{"hidden_size": 512, "hidden_act": "swiglu", "moe_layers": [0, 1, 2, 3, 4, 5, 6, 7, 8], "routed_scale": 5.66, "balance_loss": 0.0132, "balance_bias": false, "init_std_router": 0.0105, "batch_tokens": 131072, "train_tokens": 1465000000}
Below are experts of layer 6 (counted from 0) of a mixture-of-experts language model. Rows are named router (the router's row for the expert), gate (a neuron's input weights, with its number), up (a neuron's input weights, with its number) and show model dimensions 256-383. Each number is 50 + 15 x the weight over its row's rms, rounded and kept within 0 to 99.
After each expert's rows: "comes after" lists some tokens at least twice as common just before its tokens as in all text. This comes from a sample of Wikipedia text that the model never trained on. Tokens count by the router's weight.

# expert 21
router:39 48 29 14 52 37 85 56 39 73 68 49 37 40 57 54 68 49 44 51 41 37 65 55 65 65 29 63 32 61 60 13 65 32 55 61 50 46 44 13 42 36 34 51 64 84 44 32 57 50 67 56 50 75 37 55 61 46 43 64 97 42 20 20 67 96 49 73 49 48 45 37 40 80 39 30 30 59 38 42 36 69 55 49 56 40 61 71 18 65 60 19 24 41 66 46 56 68 50 86 47 50 76 59 52 42 52 72 53 44 54 41 45 57 65 72 44 30 48 46 68 36 62 59 41 36 53 36
gate0:63 32 41 49 49 54 48 54 40 47 57 50 54 53 40 66 67 56 12 40 24 36 49 43 46 48 65 35 40 55 19 54 45 40 54 33 31 46 10 43 61 44 45 56 60 20 64 57 39 25 89 44 39 25 58 50 64 47 37 69 61 31 41 63 36 22 83 50 39 63 58 43 53 54 14 50 49 58 52 31 63 60 46 53 55 52 70 26 48 41 51 73 49 22 66 71 64 48 42 52 60 31 45 39 51 78 48 59 41 71 55 17 57 65 66 51 44 47 63 37 37 35 35 22 41 49 57 71
up0:56 43 40 47 88 60 46 12 37 45 34 67 61 74 64 74 26 61 66 34 40 49 60 36 70 56 61 77 76 58 48 57 53 22 57 52 29 46 51 54 48 17 44 38 57 55 34 54 56 56 50 49 29 40 67 55 21 26 40 62 40 38 68 56 44 39 49 40 55 27 41 61 49 21 54 29 40 31 56 46 65 36 39 53 54 14 33 50 63 42 34 37 38 38 48 67 46 49 67 59 33 41 38 46 54 63 35 39 47 56 30 21 50 78 60 47 50 59 51 54 64 52 44 56 59 32 10 69
comes after: ".", "0", "3", "4", "5", "8"

# expert 29
router:43 61 48 45 29 34 62 34 41 62 66 35 33 46 85 45 56 52 62 60 49 72 36 72 31 34 30 51 38 59 78 55 35 55 51 53 40 47 53 48 46 66 46 55 64 45 32 58 39 45 36 85 56 54 54 48 24 48 63 32 47 55 59 48 63 44 48 24 44 38 39 47 45 41 55 17 38 52 52 25 48 42 81 60 49 38 79 13 52 54 85 46 27 18 19 46 61 46 58 54 69 66 35 54 64 53 40 34 30 44 63 36 71 37 41 54 69 79 78 55 57 61 41 76 41 33 45 33
gate0:59 44 58 79 60 47 27 71 73 58 51 63 47 57 61 56 48 66 48 71 64 60 24 53 42 64 33 56 51 79 41 44 56 49 42 55 37 57 29 77 48 24 55 51 71 82 18 52 47 31 56 55 55 59 40 26 67 17 55 34 62 39 59 46 60 51 40 42 66 40 48 48 35 49 31 64 46 48 53 68 57 56 46 48 66 49 78 47 83 27 68 57 37 54 31 40 35 20 45 20 19 69 55 74 56 50 71 42 57 25 69 49 61 42 67 31 39 09 50 55 46 46 80 62 64 41 76 66
up0:50 47 38 26 54 59 45 54 41 36 65 41 55 27 47 60 43 45 32 51 49 18 59 39 81 36 62 35 59 68 50 43 38 45 11 35 44 50 60 49 62 44 46 59 24 67 58 43 45 33 64 53 55 54 56 53 59 50 38 60 42 76 36 23 74 56 50 74 44 36 53 43 57 48 57 46 50 57 47 28 43 51 63 23 23 42 51 43 40 30 55 51 60 48 44 47 31 73 63 69 61 41 57 48 55 61 64 59 55 74 46 68 59 52 87 91 48 79 58 56 52 57 71 40 63 58 59 24
comes after: " ", "1", " (", "–", " [", "aged"

# expert 28
router:43 23 47 30 60 54 46 27 56 18 37 65 58 49 38 29 38 40 57 15 52 41 40 51 07 45 47 42 48 54 48 70 46 37 59 66 46 85 72 41 58 71 61 46 69 44 40 66 31 83 16 27 39 34 61 49 50 63 32 42 44 34 58 49 41 44 66 36 43 63 74 51 64 36 84 40 42 56 47 41 53 43 42 54 54 43 50 56 51 40 61 50 43 56 57 79 53 50 52 56 65 67 71 59 30 51 45 65 49 50 41 19 52 34 70 68 46 55 27 35 45 77 36 66 54 68 36 50
gate0:57 61 68 59 54 36 22 43 49 59 41 41 83 47 65 52 45 56 53 54 37 67 51 65 63 61 49 57 55 30 57 74 65 54 54 43 32 48 55 60 60 97 72 31 54 53 59 61 48 55 76 38 47 73 45 33 48 47 61 30 56 57 46 38 76 65 56 30 35 39 51 24 70 38 46 67 65 52 58 54 54 55 50 55 39 30 50 32 49 38 55 64 69 45 29 48 33 71 55 68 69 51 12 40 40 78 60 67 44 56 72 47 51 61 64 32 32 80 66 35 26 77 47 39 65 22 33 44
up0:67 76 49 33 50 33 40 42 60 60 38 64 78 58 56 37 78 66 41 58 47 55 48 36 46 21 23 63 29 42 68 65 40 48 71 32 63 50 51 67 41 49 57 45 65 61 63 51 51 36 38 68 49 59 73 44 46 71 49 49 49 42 33 51 49 57 82 53 49 67 37 76 94 58 53 39 59 27 47 54 64 50 42 79 51 24 00 66 56 56 71 78 42 48 50 14 54 63 36 34 31 64 44 56 43 70 53 55 64 57 39 27 63 58 40 42 31 61 80 14 69 42 70 31 56 33 30 61
comes after: " (", "-", ";", ":", " \"", "|"

# expert 1
router:39 30 50 54 59 49 42 31 41 48 56 78 57 58 28 59 26 52 68 47 55 47 33 21 55 26 57 37 59 47 61 76 40 37 64 40 55 66 54 58 43 40 74 25 38 21 57 95 55 60 42 68 30 36 43 34 46 28 48 43 69 74 22 63 58 60 42 40 38 38 69 53 74 55 54 23 55 38 43 40 47 62 62 68 52 60 24 73 60 61 66 66 65 74 50 55 53 54 27 38 47 66 33 49 35 65 25 22 35 50 83 62 38 40 64 37 57 57 63 58 65 52 35 51 49 25 52 57
gate0:62 50 56 24 49 56 32 57 44 42 26 61 47 40 30 64 41 55 45 65 63 40 35 36 71 57 67 62 64 36 29 54 45 44 63 29 36 47 51 36 59 38 53 20 47 36 44 61 78 44 58 32 35 41 61 39 10 37 19 51 52 47 50 45 42 49 50 63 64 44 56 43 70 58 66 31 46 65 46 46 44 78 70 67 66 48 76 28 38 51 60 64 62 48 69 45 59 58 63 59 43 76 46 57 48 56 37 32 39 50 56 28 57 37 47 48 41 73 21 41 53 65 45 36 26 28 51 55
up0:29 40 38 85 57 30 84 37 42 93 60 43 56 58 47 42 43 34 48 46 23 61 34 84 53 39 42 64 61 45 71 57 40 63 32 77 48 67 62 45 55 51 32 80 71 62 39 42 35 64 50 55 78 63 42 51 90 39 78 62 57 56 51 68 38 50 41 18 47 47 51 60 32 69 40 42 45 42 71 63 56 18 42 36 17 44 52 54 51 44 21 44 56 80 32 55 44 51 34 44 63 37 68 49 51 63 64 68 50 44 53 64 33 57 53 35 69 42 71 56 51 27 50 63 74 75 56 38
comes after: "\n", ")", " School", "–", " Battle", " Location"

# expert 25
router:61 46 80 52 45 74 42 62 53 64 42 46 56 48 24 53 34 66 32 31 57 63 30 20 54 54 39 37 55 35 32 36 44 70 55 48 33 27 52 68 41 56 56 32 57 45 50 53 69 59 56 36 48 37 26 59 72 61 69 79 64 34 67 69 59 62 50 33 11 64 43 61 38 44 49 46 39 63 42 36 53 84 68 28 53 37 52 84 63 34 69 38 23 87 36 27 25 78 45 46 20 74 29 55 56 70 46 60 33 24 29 40 55 53 73 56 26 22 39 40 63 52 47 58 32 56 70 42
gate0:42 62 48 58 55 46 39 60 59 33 53 43 70 73 49 58 81 33 55 37 44 49 67 26 60 33 63 68 39 49 35 66 59 44 56 42 46 56 50 54 35 15 45 73 33 54 48 50 56 49 76 40 49 60 47 62 38 49 55 40 75 36 50 38 40 45 58 33 40 38 30 57 71 72 78 52 51 56 27 87 58 59 55 67 75 49 57 52 57 47 73 52 48 60 27 53 53 31 44 36 59 63 44 31 59 43 33 42 44 70 62 57 73 48 47 34 45 47 66 32 50 76 73 79 40 67 47 52
up0:56 22 38 74 45 69 51 33 19 53 08 46 47 43 68 86 46 44 34 53 65 32 39 65 30 75 18 47 31 62 67 60 19 44 46 20 52 55 45 33 58 45 75 32 66 33 54 48 37 56 27 42 63 42 50 40 32 58 52 40 46 88 79 51 59 42 56 42 50 67 86 33 59 59 51 54 52 60 34 21 62 60 76 63 51 41 44 25 42 38 20 47 44 47 54 43 45 65 44 48 58 62 34 33 35 67 52 24 48 29 50 32 41 50 65 34 21 33 65 52 27 52 84 40 79 31 65 28
comes after: ".", " =", ")", " career", "%", ")."

# expert 22
router:52 41 48 30 30 56 68 43 42 52 37 41 45 52 43 44 55 66 55 34 33 42 40 58 54 49 33 50 36 79 50 32 29 49 68 53 47 68 46 30 66 42 77 40 48 79 40 63 69 75 41 60 65 61 42 64 67 23 79 56 51 57 55 72 52 54 24 47 60 62 60 58 34 14 53 51 48 33 65 29 46 59 50 30 86 57 66 32 73 45 40 33 54 62 40 41 29 79 82 37 53 71 34 79 99 62 50 55 53 14 38 30 47 59 68 50 36 27 22 62 65 49 38 56 44 55 67 43
gate0:54 66 15 54 78 39 54 65 57 66 18 42 49 64 73 24 28 49 69 53 58 35 70 41 57 52 52 30 35 66 86 44 26 47 38 54 55 20 63 59 50 41 59 41 56 64 46 43 36 18 40 60 53 63 46 44 68 32 56 52 50 42 82 50 63 79 57 48 31 73 57 32 47 78 22 38 59 61 50 31 74 41 17 30 47 59 55 54 43 49 45 78 48 69 37 57 67 15 34 90 65 16 35 31 56 45 32 48 65 52 43 51 50 52 53 80 47 48 58 68 51 33 75 36 78 42 47 99
up0:49 42 87 40 49 61 36 34 51 43 75 40 52 55 18 75 61 54 36 40 56 43 35 56 38 32 63 59 20 60 19 65 54 46 80 71 49 77 34 38 40 65 51 51 46 29 60 35 55 58 53 44 28 29 57 26 50 53 53 49 56 66 37 41 45 63 59 70 52 39 25 66 65 48 55 48 40 36 53 65 36 70 45 73 27 45 22 51 39 40 55 19 65 20 86 57 39 61 70 11 48 73 43 59 45 60 69 59 57 34 54 37 65 64 55 46 52 45 46 26 55 73 31 39 36 58 57 10
comes after: "9", "0", "8", " in", "On", " during"

# expert 5
router:45 31 19 48 64 40 72 39 25 55 48 34 32 69 24 60 67 67 47 31 31 44 42 37 57 55 46 36 41 25 37 03 28 36 58 68 66 25 61 55 42 15 97 68 62 41 37 73 60 38 46 35 46 37 31 53 42 46 81 85 48 62 55 44 47 44 46 40 56 50 25 70 58 33 61 40 36 42 49 55 53 67 46 64 68 60 44 59 69 39 41 47 30 71 40 57 54 64 43 47 49 48 68 41 80 48 48 23 28 60 55 58 53 47 61 52 45 63 53 33 41 42 41 57 36 46 79 44
gate0:76 66 55 59 48 65 47 38 36 50 36 44 54 53 44 40 53 43 75 37 36 10 25 57 40 52 30 52 55 44 35 71 79 61 57 64 68 65 56 22 42 64 67 54 29 72 35 70 37 58 87 58 40 63 71 47 58 73 54 61 42 49 75 66 75 63 51 25 73 35 56 56 50 62 46 62 69 62 67 54 48 53 40 79 65 52 49 70 16 48 74 65 55 65 52 44 77 51 33 34 48 53 30 48 42 57 51 25 59 65 36 49 54 35 59 73 70 34 41 54 21 42 56 25 55 54 58 58
up0:59 58 39 57 55 40 45 65 70 66 57 59 61 72 55 65 45 58 41 56 35 12 43 78 64 40 39 70 50 60 21 53 74 46 72 57 55 54 61 38 11 68 33 61 41 69 42 40 64 47 54 48 54 66 58 20 65 65 25 69 40 50 77 63 57 23 52 32 75 30 40 58 53 41 80 31 65 34 48 76 34 63 46 68 70 72 60 55 34 37 53 48 49 49 37 83 44 43 63 31 61 79 49 48 52 56 39 60 31 46 71 37 61 23 43 49 69 42 41 57 47 79 35 37 29 80 41 46
comes after: "\n", "|", " House", " MF", " information", " Player"

# expert 14
router:49 64 69 36 59 51 68 45 46 40 40 45 75 44 60 53 34 53 61 47 52 76 54 36 40 80 33 46 28 46 54 49 56 61 99 50 28 61 22 43 49 74 56 44 54 47 76 43 81 65 33 43 70 36 60 47 59 57 57 37 56 09 61 43 71 43 58 69 47 53 46 35 50 41 72 49 62 80 42 40 63 40 36 54 36 60 52 49 39 47 38 73 57 42 21 45 67 52 33 48 69 45 69 62 38 67 17 36 27 60 48 49 47 63 29 55 49 31 78 21 50 60 48 33 43 44 60 50
gate0:32 63 40 81 72 30 49 55 33 59 57 97 54 52 42 60 33 55 33 39 48 45 20 42 53 40 33 48 47 53 55 45 77 40 56 71 70 63 87 62 48 35 30 55 63 57 31 49 46 57 61 48 32 37 43 59 42 30 26 53 55 41 60 78 72 54 69 39 45 77 58 56 35 26 53 45 73 33 54 47 46 58 42 56 31 23 41 51 54 35 29 54 53 61 80 48 63 70 55 52 38 56 83 42 55 37 38 70 46 46 56 42 52 57 46 59 71 38 63 48 09 70 62 84 46 69 49 76
up0:39 50 26 60 87 48 38 40 41 47 67 66 18 30 75 37 43 61 70 34 17 47 22 43 83 50 48 57 34 26 37 58 23 48 52 53 28 57 99 52 46 30 46 43 44 67 76 43 60 51 45 44 57 48 38 50 28 49 38 59 64 38 58 89 77 53 66 63 57 54 45 22 28 31 29 18 88 60 75 57 34 75 37 33 59 34 29 37 60 49 71 45 52 35 49 62 55 51 32 42 24 38 49 23 40 46 62 56 22 42 71 55 42 50 77 77 46 46 58 54 52 58 41 54 59 76 62 37
comes after: " was", " is", " as", " It", " it", " he"

# expert 12
router:39 39 71 43 39 35 49 52 58 45 51 76 37 28 26 37 38 39 49 53 34 23 29 60 53 54 46 60 51 80 58 62 33 38 45 48 54 70 42 49 58 46 68 64 67 41 38 42 53 37 58 36 71 49 40 44 64 70 49 45 41 62 53 59 34 48 53 59 61 41 56 50 49 55 64 76 74 41 67 59 41 21 70 55 74 84 54 45 53 39 48 56 59 29 50 57 41 29 57 28 29 59 34 85 39 77 72 52 61 55 83 38 52 40 78 41 46 50 42 66 16 52 42 57 48 69 60 61
gate0:59 85 22 68 52 51 52 53 39 33 39 40 28 49 54 54 49 45 46 52 44 57 66 38 58 51 47 72 44 65 54 35 33 55 53 34 48 57 43 28 78 24 25 57 52 26 36 43 76 34 72 36 22 80 66 29 49 43 49 46 39 36 73 58 18 31 43 35 57 71 37 37 59 41 61 55 69 39 47 57 34 50 47 61 53 86 50 17 40 18 52 41 60 75 67 43 62 23 55 34 12 27 41 65 47 62 52 46 37 70 68 59 61 17 52 42 53 61 46 31 41 55 68 29 44 33 59 67
up0:58 76 39 36 67 43 56 59 35 63 36 54 42 51 77 45 44 39 49 48 14 55 41 49 61 54 44 64 17 40 67 49 46 50 34 61 50 26 19 69 71 61 37 44 37 46 77 68 72 20 53 48 59 51 50 61 34 53 23 60 69 64 56 57 28 36 47 59 51 50 55 83 30 29 57 74 55 38 67 39 37 30 30 46 30 69 37 58 59 46 59 46 62 65 63 31 30 59 54 54 66 74 63 54 53 57 67 45 62 26 49 09 38 55 80 19 59 51 41 38 24 38 57 19 47 57 42 42
comes after: " |", ";", " \"", "k", "ä", "en"

# expert 17
router:39 61 57 27 50 19 54 70 55 50 67 55 38 37 34 34 73 54 66 52 48 45 58 50 37 53 65 30 39 41 81 31 39 24 70 51 64 51 60 42 32 25 56 71 51 51 56 60 61 68 64 58 67 39 34 45 64 54 44 51 47 68 57 50 53 40 39 42 57 54 63 70 21 31 75 31 50 43 17 64 21 42 42 39 54 52 81 47 67 62 69 29 38 61 39 53 27 43 47 35 40 56 45 35 48 72 64 61 39 45 39 24 38 40 41 65 44 39 59 48 65 72 25 41 38 28 49 43
gate0:31 69 79 63 15 50 47 58 68 51 54 57 42 42 64 39 37 43 54 43 48 69 68 63 54 53 66 30 74 81 62 67 50 22 93 41 52 41 84 69 14 56 59 68 52 19 46 59 67 38 56 26 36 75 46 36 62 67 22 35 49 59 72 61 48 78 57 89 45 49 62 71 55 63 44 44 26 26 63 43 27 39 29 38 46 61 11 65 50 56 30 24 26 55 53 44 61 64 30 25 32 72 34 82 62 47 43 62 44 31 40 25 51 37 35 41 33 45 59 61 56 72 61 65 40 29 58 71
up0:55 47 55 34 70 51 27 55 61 62 36 70 43 41 67 42 43 68 40 85 61 76 45 54 35 43 29 62 28 30 72 12 30 42 24 65 72 74 40 53 44 13 43 46 57 27 51 51 20 59 39 68 34 47 46 49 56 42 28 67 34 15 36 64 58 57 34 45 66 42 43 61 72 76 68 50 53 30 44 37 40 68 46 46 39 48 40 56 40 41 61 42 54 45 57 55 41 46 60 43 35 24 72 49 47 53 48 24 74 40 49 63 32 63 65 54 12 57 37 61 44 35 36 82 71 54 47 57
comes after: " ", " (", "–", "Population", " non", " Summer"

# expert 16
router:40 67 32 43 70 73 56 31 52 56 43 56 29 89 41 66 39 58 64 53 54 39 63 73 45 65 43 53 28 37 55 54 55 42 28 40 53 37 46 28 66 57 51 05 50 41 44 47 61 39 28 35 50 63 39 49 48 38 75 47 36 67 55 41 42 05 42 22 69 48 36 85 35 42 41 77 33 53 17 75 69 57 20 21 51 52 56 50 55 36 37 24 51 59 46 42 38 61 43 41 40 65 39 39 54 45 48 29 35 63 27 57 54 62 49 59 58 61 56 54 22 38 49 65 47 53 39 74
gate0:46 79 39 12 52 53 52 67 69 31 43 39 59 36 40 66 65 59 49 43 36 57 78 30 47 65 77 53 65 57 41 61 45 47 32 21 59 38 75 38 73 37 57 62 58 57 28 46 63 50 59 65 51 74 54 57 45 72 58 35 49 51 57 56 51 59 44 33 32 28 40 26 35 34 44 64 70 55 39 29 25 55 49 55 38 57 85 23 47 52 39 37 77 84 43 67 60 42 43 40 40 69 54 41 35 61 48 36 62 68 28 61 37 48 63 38 47 43 82 35 69 45 43 29 55 19 69 61
up0:54 42 55 58 34 52 62 73 13 59 50 72 42 66 41 37 47 44 37 51 60 40 51 67 65 71 46 51 64 34 54 43 70 44 56 54 38 29 41 60 32 24 60 34 67 57 65 28 20 63 55 62 46 25 52 60 55 54 21 61 28 48 42 55 26 60 77 50 47 38 57 68 48 66 60 39 49 33 38 83 63 41 49 44 61 41 33 77 66 75 59 30 41 56 53 43 60 50 41 48 50 30 43 59 47 69 63 53 14 55 39 72 49 60 25 47 52 39 37 83 34 34 37 59 48 66 48 34
comes after: " the", " and", " a", " of", ":", " The"

# expert 6
router:64 51 33 45 76 69 55 51 38 75 54 66 77 49 66 23 71 48 68 84 38 57 53 20 55 42 47 76 59 24 31 52 41 43 55 53 58 24 51 54 58 36 46 30 27 51 58 14 45 61 54 27 33 27 21 50 59 65 51 51 42 25 70 65 61 49 50 37 35 50 66 70 56 54 43 50 42 55 45 18 54 36 61 52 46 83 33 66 40 48 39 55 50 62 59 46 62 42 57 35 36 65 29 37 59 42 39 55 60 62 15 41 48 66 54 62 43 61 53 38 50 62 43 63 54 45 42 45
gate0:65 36 37 64 48 51 32 43 17 53 87 50 59 45 84 16 43 54 41 63 36 67 37 49 54 29 52 63 58 51 44 46 28 60 66 48 36 43 45 60 44 22 55 54 52 50 71 45 54 41 83 64 54 38 65 51 49 44 61 65 65 38 26 17 28 57 50 59 44 38 47 47 64 33 32 28 77 68 51 74 49 53 51 71 45 74 37 61 20 83 52 79 65 62 48 72 63 50 76 53 36 56 60 48 47 56 55 06 20 40 66 18 84 27 52 34 51 72 67 57 39 43 61 53 31 55 28 37
up0:19 57 35 52 74 63 63 65 49 54 48 67 56 52 61 46 35 54 61 54 34 25 18 53 40 47 38 63 44 65 70 55 35 62 35 42 59 68 61 50 66 66 39 41 48 55 32 49 41 29 67 44 42 58 57 31 39 58 61 52 52 51 69 76 56 68 32 45 59 51 68 49 51 67 41 68 44 52 47 59 56 63 64 14 56 44 60 54 61 38 54 44 43 70 57 60 63 54 35 35 42 68 54 55 68 59 47 57 54 35 36 68 61 75 23 44 61 56 55 51 39 50 38 65 36 33 53 46
comes after: "1", "2", "3", " ", "4", "0"

# expert 7
router:60 19 53 54 24 53 68 33 80 49 61 26 44 44 40 58 68 44 33 36 40 37 31 46 72 40 58 43 39 59 44 59 69 28 32 57 39 48 71 46 45 44 23 55 56 70 39 58 54 38 54 38 41 62 41 34 40 35 55 36 55 48 31 70 24 71 37 84 65 69 49 65 33 65 33 57 48 34 45 55 84 84 62 37 25 25 48 43 53 31 40 57 54 34 30 60 35 37 44 75 50 22 40 63 47 53 73 54 63 74 43 24 58 37 56 45 74 41 48 45 54 56 39 20 47 38 64 24
gate0:61 49 40 29 38 38 32 45 42 47 63 47 40 54 48 40 52 40 56 31 65 55 60 40 49 67 57 49 68 49 37 54 37 67 44 46 54 83 38 59 47 52 36 28 44 52 58 60 59 37 50 38 36 56 51 67 51 39 57 13 56 31 21 61 64 42 46 28 57 56 42 64 64 66 41 46 65 44 04 69 66 25 35 78 35 69 56 42 58 54 60 47 36 38 54 52 30 48 41 51 73 27 51 48 60 54 90 67 48 32 39 85 40 89 78 77 10 74 49 39 44 50 62 54 66 27 63 59
up0:38 74 71 33 36 26 41 42 46 56 68 52 68 39 34 76 37 57 81 43 57 50 73 80 33 43 45 14 73 60 45 40 54 28 26 48 63 52 67 40 70 71 65 57 45 27 52 47 55 43 52 38 60 74 55 63 41 63 27 48 67 49 28 37 39 50 62 35 52 29 66 43 23 57 61 45 30 41 49 50 34 24 45 67 62 56 80 49 65 39 53 29 72 79 51 69 58 43 28 51 86 50 62 75 49 25 81 58 50 64 62 25 56 58 64 56 50 51 02 75 55 69 82 24 71 53 65 39
comes after: "\n", "-", ":", ")", " UTC", ";"

# expert 8
router:54 60 72 38 54 48 51 61 79 60 43 53 55 42 53 49 58 61 59 70 50 34 70 26 75 67 82 34 72 45 33 36 34 38 68 27 16 75 65 52 33 63 45 41 40 42 46 69 51 63 48 39 49 66 56 46 78 21 51 75 61 22 27 41 50 60 47 54 62 70 45 62 34 25 40 32 64 55 68 42 27 61 63 60 62 36 58 68 66 87 45 56 57 57 40 85 32 57 40 57 50 57 51 35 53 69 58 50 14 29 21 59 50 57 31 32 26 27 30 63 91 43 47 57 35 30 50 28
gate0:27 34 55 66 56 42 71 50 15 41 64 50 38 46 44 90 53 44 52 48 38 40 69 48 79 49 43 66 65 63 52 34 69 47 64 43 37 18 44 64 44 56 54 40 46 48 41 49 13 52 52 60 32 52 28 71 52 38 47 64 70 41 57 38 70 37 47 67 63 65 37 19 42 42 70 49 56 70 39 52 65 51 49 65 55 37 46 57 43 63 42 62 35 54 28 43 22 34 53 50 55 43 44 73 48 53 57 32 71 68 67 61 47 53 61 46 54 40 24 53 72 64 56 30 43 70 39 55
up0:32 40 75 31 45 64 31 44 53 51 36 56 61 15 53 51 61 71 48 41 38 65 76 70 35 29 74 52 36 53 66 57 44 88 60 38 52 64 66 65 35 51 47 55 59 30 55 47 57 17 55 63 30 67 58 63 46 66 44 46 41 46 10 57 34 75 58 42 61 34 30 74 44 60 63 46 37 42 67 59 35 53 55 47 58 65 60 47 52 54 68 25 73 78 84 59 69 42 19 43 52 52 68 59 45 28 42 44 43 41 29 38 71 67 46 57 26 56 55 63 27 47 52 58 39 33 63 58
comes after: "0", ")", "5", "3", "4", "6"

# expert 19
router:51 47 87 26 38 46 32 41 26 60 55 50 54 43 52 75 78 40 26 57 14 31 33 61 70 60 46 84 57 37 49 61 43 66 44 41 70 40 68 30 42 27 47 26 41 56 39 54 36 60 39 53 71 23 50 39 32 40 49 58 50 37 41 47 49 79 52 58 43 56 62 36 27 58 65 60 25 65 49 38 51 66 29 41 51 58 44 49 34 70 64 15 34 53 71 64 68 29 52 51 66 14 79 55 65 54 35 43 40 50 54 29 54 32 68 51 36 30 47 42 64 40 37 36 71 52 66 57
gate0:64 51 24 61 66 34 46 54 54 74 28 56 44 63 62 72 35 30 53 65 50 57 73 48 37 37 45 29 42 52 48 60 57 32 83 72 67 82 64 40 35 39 37 77 75 21 29 69 57 74 61 20 54 46 34 62 49 64 50 79 32 88 61 25 55 67 58 54 63 46 49 45 39 75 50 51 87 45 31 45 46 51 32 55 34 54 57 62 45 27 47 36 56 73 42 43 75 59 51 72 56 65 57 43 45 38 63 59 38 33 49 37 30 52 51 20 12 45 56 43 61 41 57 56 89 54 39 55
up0:46 60 78 61 40 50 68 43 51 28 46 48 46 38 72 48 46 34 49 51 53 26 26 67 57 55 68 83 79 48 66 77 28 54 32 59 43 09 46 41 55 46 66 21 26 45 59 34 58 46 55 53 44 50 46 44 38 58 36 54 69 30 46 40 37 20 65 45 61 54 19 58 64 55 82 49 61 78 51 70 57 39 53 58 48 34 25 51 37 71 56 53 68 22 58 36 40 39 45 11 63 37 49 34 78 39 49 50 54 62 52 45 34 35 37 43 67 68 53 41 73 39 54 49 26 74 57 26
comes after: " |", " the", " for", " The", " No", " a"

# expert 24
router:53 41 60 40 52 64 65 42 29 73 67 37 39 54 37 46 31 45 56 25 47 49 39 21 51 60 49 46 64 74 50 31 41 38 60 45 43 50 88 65 57 64 62 16 58 59 65 72 82 72 39 51 74 39 39 52 54 66 62 83 57 36 68 43 63 61 55 56 27 53 70 52 25 34 53 33 33 88 51 28 51 52 61 46 51 55 59 62 60 40 50 24 25 61 31 19 58 73 56 53 30 52 35 54 69 74 34 41 40 28 20 46 31 55 69 38 64 28 38 61 62 58 67 63 51 54 50 45
gate0:50 66 59 76 40 39 47 72 84 38 41 69 49 56 67 47 68 55 07 55 64 61 65 47 55 20 55 74 45 46 46 90 47 42 27 45 54 28 41 59 45 70 58 63 47 49 52 42 55 54 70 42 44 47 69 70 32 55 57 70 46 78 39 75 30 53 57 49 51 27 42 45 98 65 55 62 54 60 32 76 76 60 64 35 55 56 53 35 45 32 64 44 45 31 46 50 54 30 56 48 70 53 51 27 27 42 33 72 21 49 52 50 48 33 32 37 55 62 55 04 70 42 29 45 43 75 33 50
up0:52 49 27 34 35 56 41 25 38 57 50 64 66 47 34 71 35 36 59 49 34 62 55 67 51 77 44 08 50 55 28 24 59 58 66 57 54 86 63 59 55 37 46 38 47 49 40 53 35 34 16 80 49 47 49 18 39 29 58 52 39 45 57 38 64 29 31 46 58 92 67 54 07 53 51 41 46 47 58 22 28 59 38 46 63 67 48 50 48 65 32 51 48 66 61 35 69 60 39 53 35 38 45 67 69 66 51 32 78 54 50 59 29 58 63 51 38 35 42 88 44 34 63 63 47 41 58 45
comes after: "\n", "==", " ==", "===", " ===", "===="

# expert 2
router:40 34 52 49 55 89 31 43 38 37 68 16 61 36 30 54 47 58 39 24 58 51 41 37 48 53 49 49 67 50 52 58 25 29 34 53 63 53 61 49 81 67 22 64 59 62 41 54 33 84 48 76 79 22 33 32 61 50 31 36 61 52 48 66 42 29 60 57 59 69 51 42 65 59 76 38 42 49 58 57 48 66 63 77 47 27 55 67 47 35 18 49 44 55 32 47 56 86 34 53 64 52 44 70 60 38 44 65 58 60 73 37 40 77 26 25 67 44 46 95 71 43 35 45 60 46 25 46
gate0:55 36 77 40 44 60 18 47 45 63 23 49 17 25 56 25 71 45 51 83 63 26 67 52 51 66 68 47 55 36 34 44 37 69 41 73 31 45 49 38 63 72 60 42 44 26 48 60 75 44 28 43 60 29 76 43 34 60 62 30 30 50 45 09 47 61 66 51 37 55 90 47 46 59 31 61 50 50 29 38 59 73 57 54 52 52 51 24 60 64 47 54 24 37 60 62 59 44 54 49 26 32 63 47 69 67 41 22 61 56 32 43 62 15 53 51 41 58 70 36 71 71 40 49 59 67 50 27
up0:32 48 43 15 56 35 49 46 49 39 78 43 40 68 68 36 75 78 44 67 54 41 24 27 41 58 57 71 71 75 48 60 59 66 38 43 57 43 51 46 47 36 56 51 21 66 28 56 43 46 61 39 42 76 39 60 49 44 49 39 47 61 70 29 72 58 52 52 21 65 72 21 62 70 44 44 46 44 47 56 67 36 60 37 28 59 57 43 46 87 51 34 00 31 57 52 60 13 68 49 43 21 71 45 45 68 52 52 65 59 31 36 49 34 42 59 55 39 22 19 50 50 49 23 51 62 74 64
comes after: "'", ".", " He", " he", " and", " his"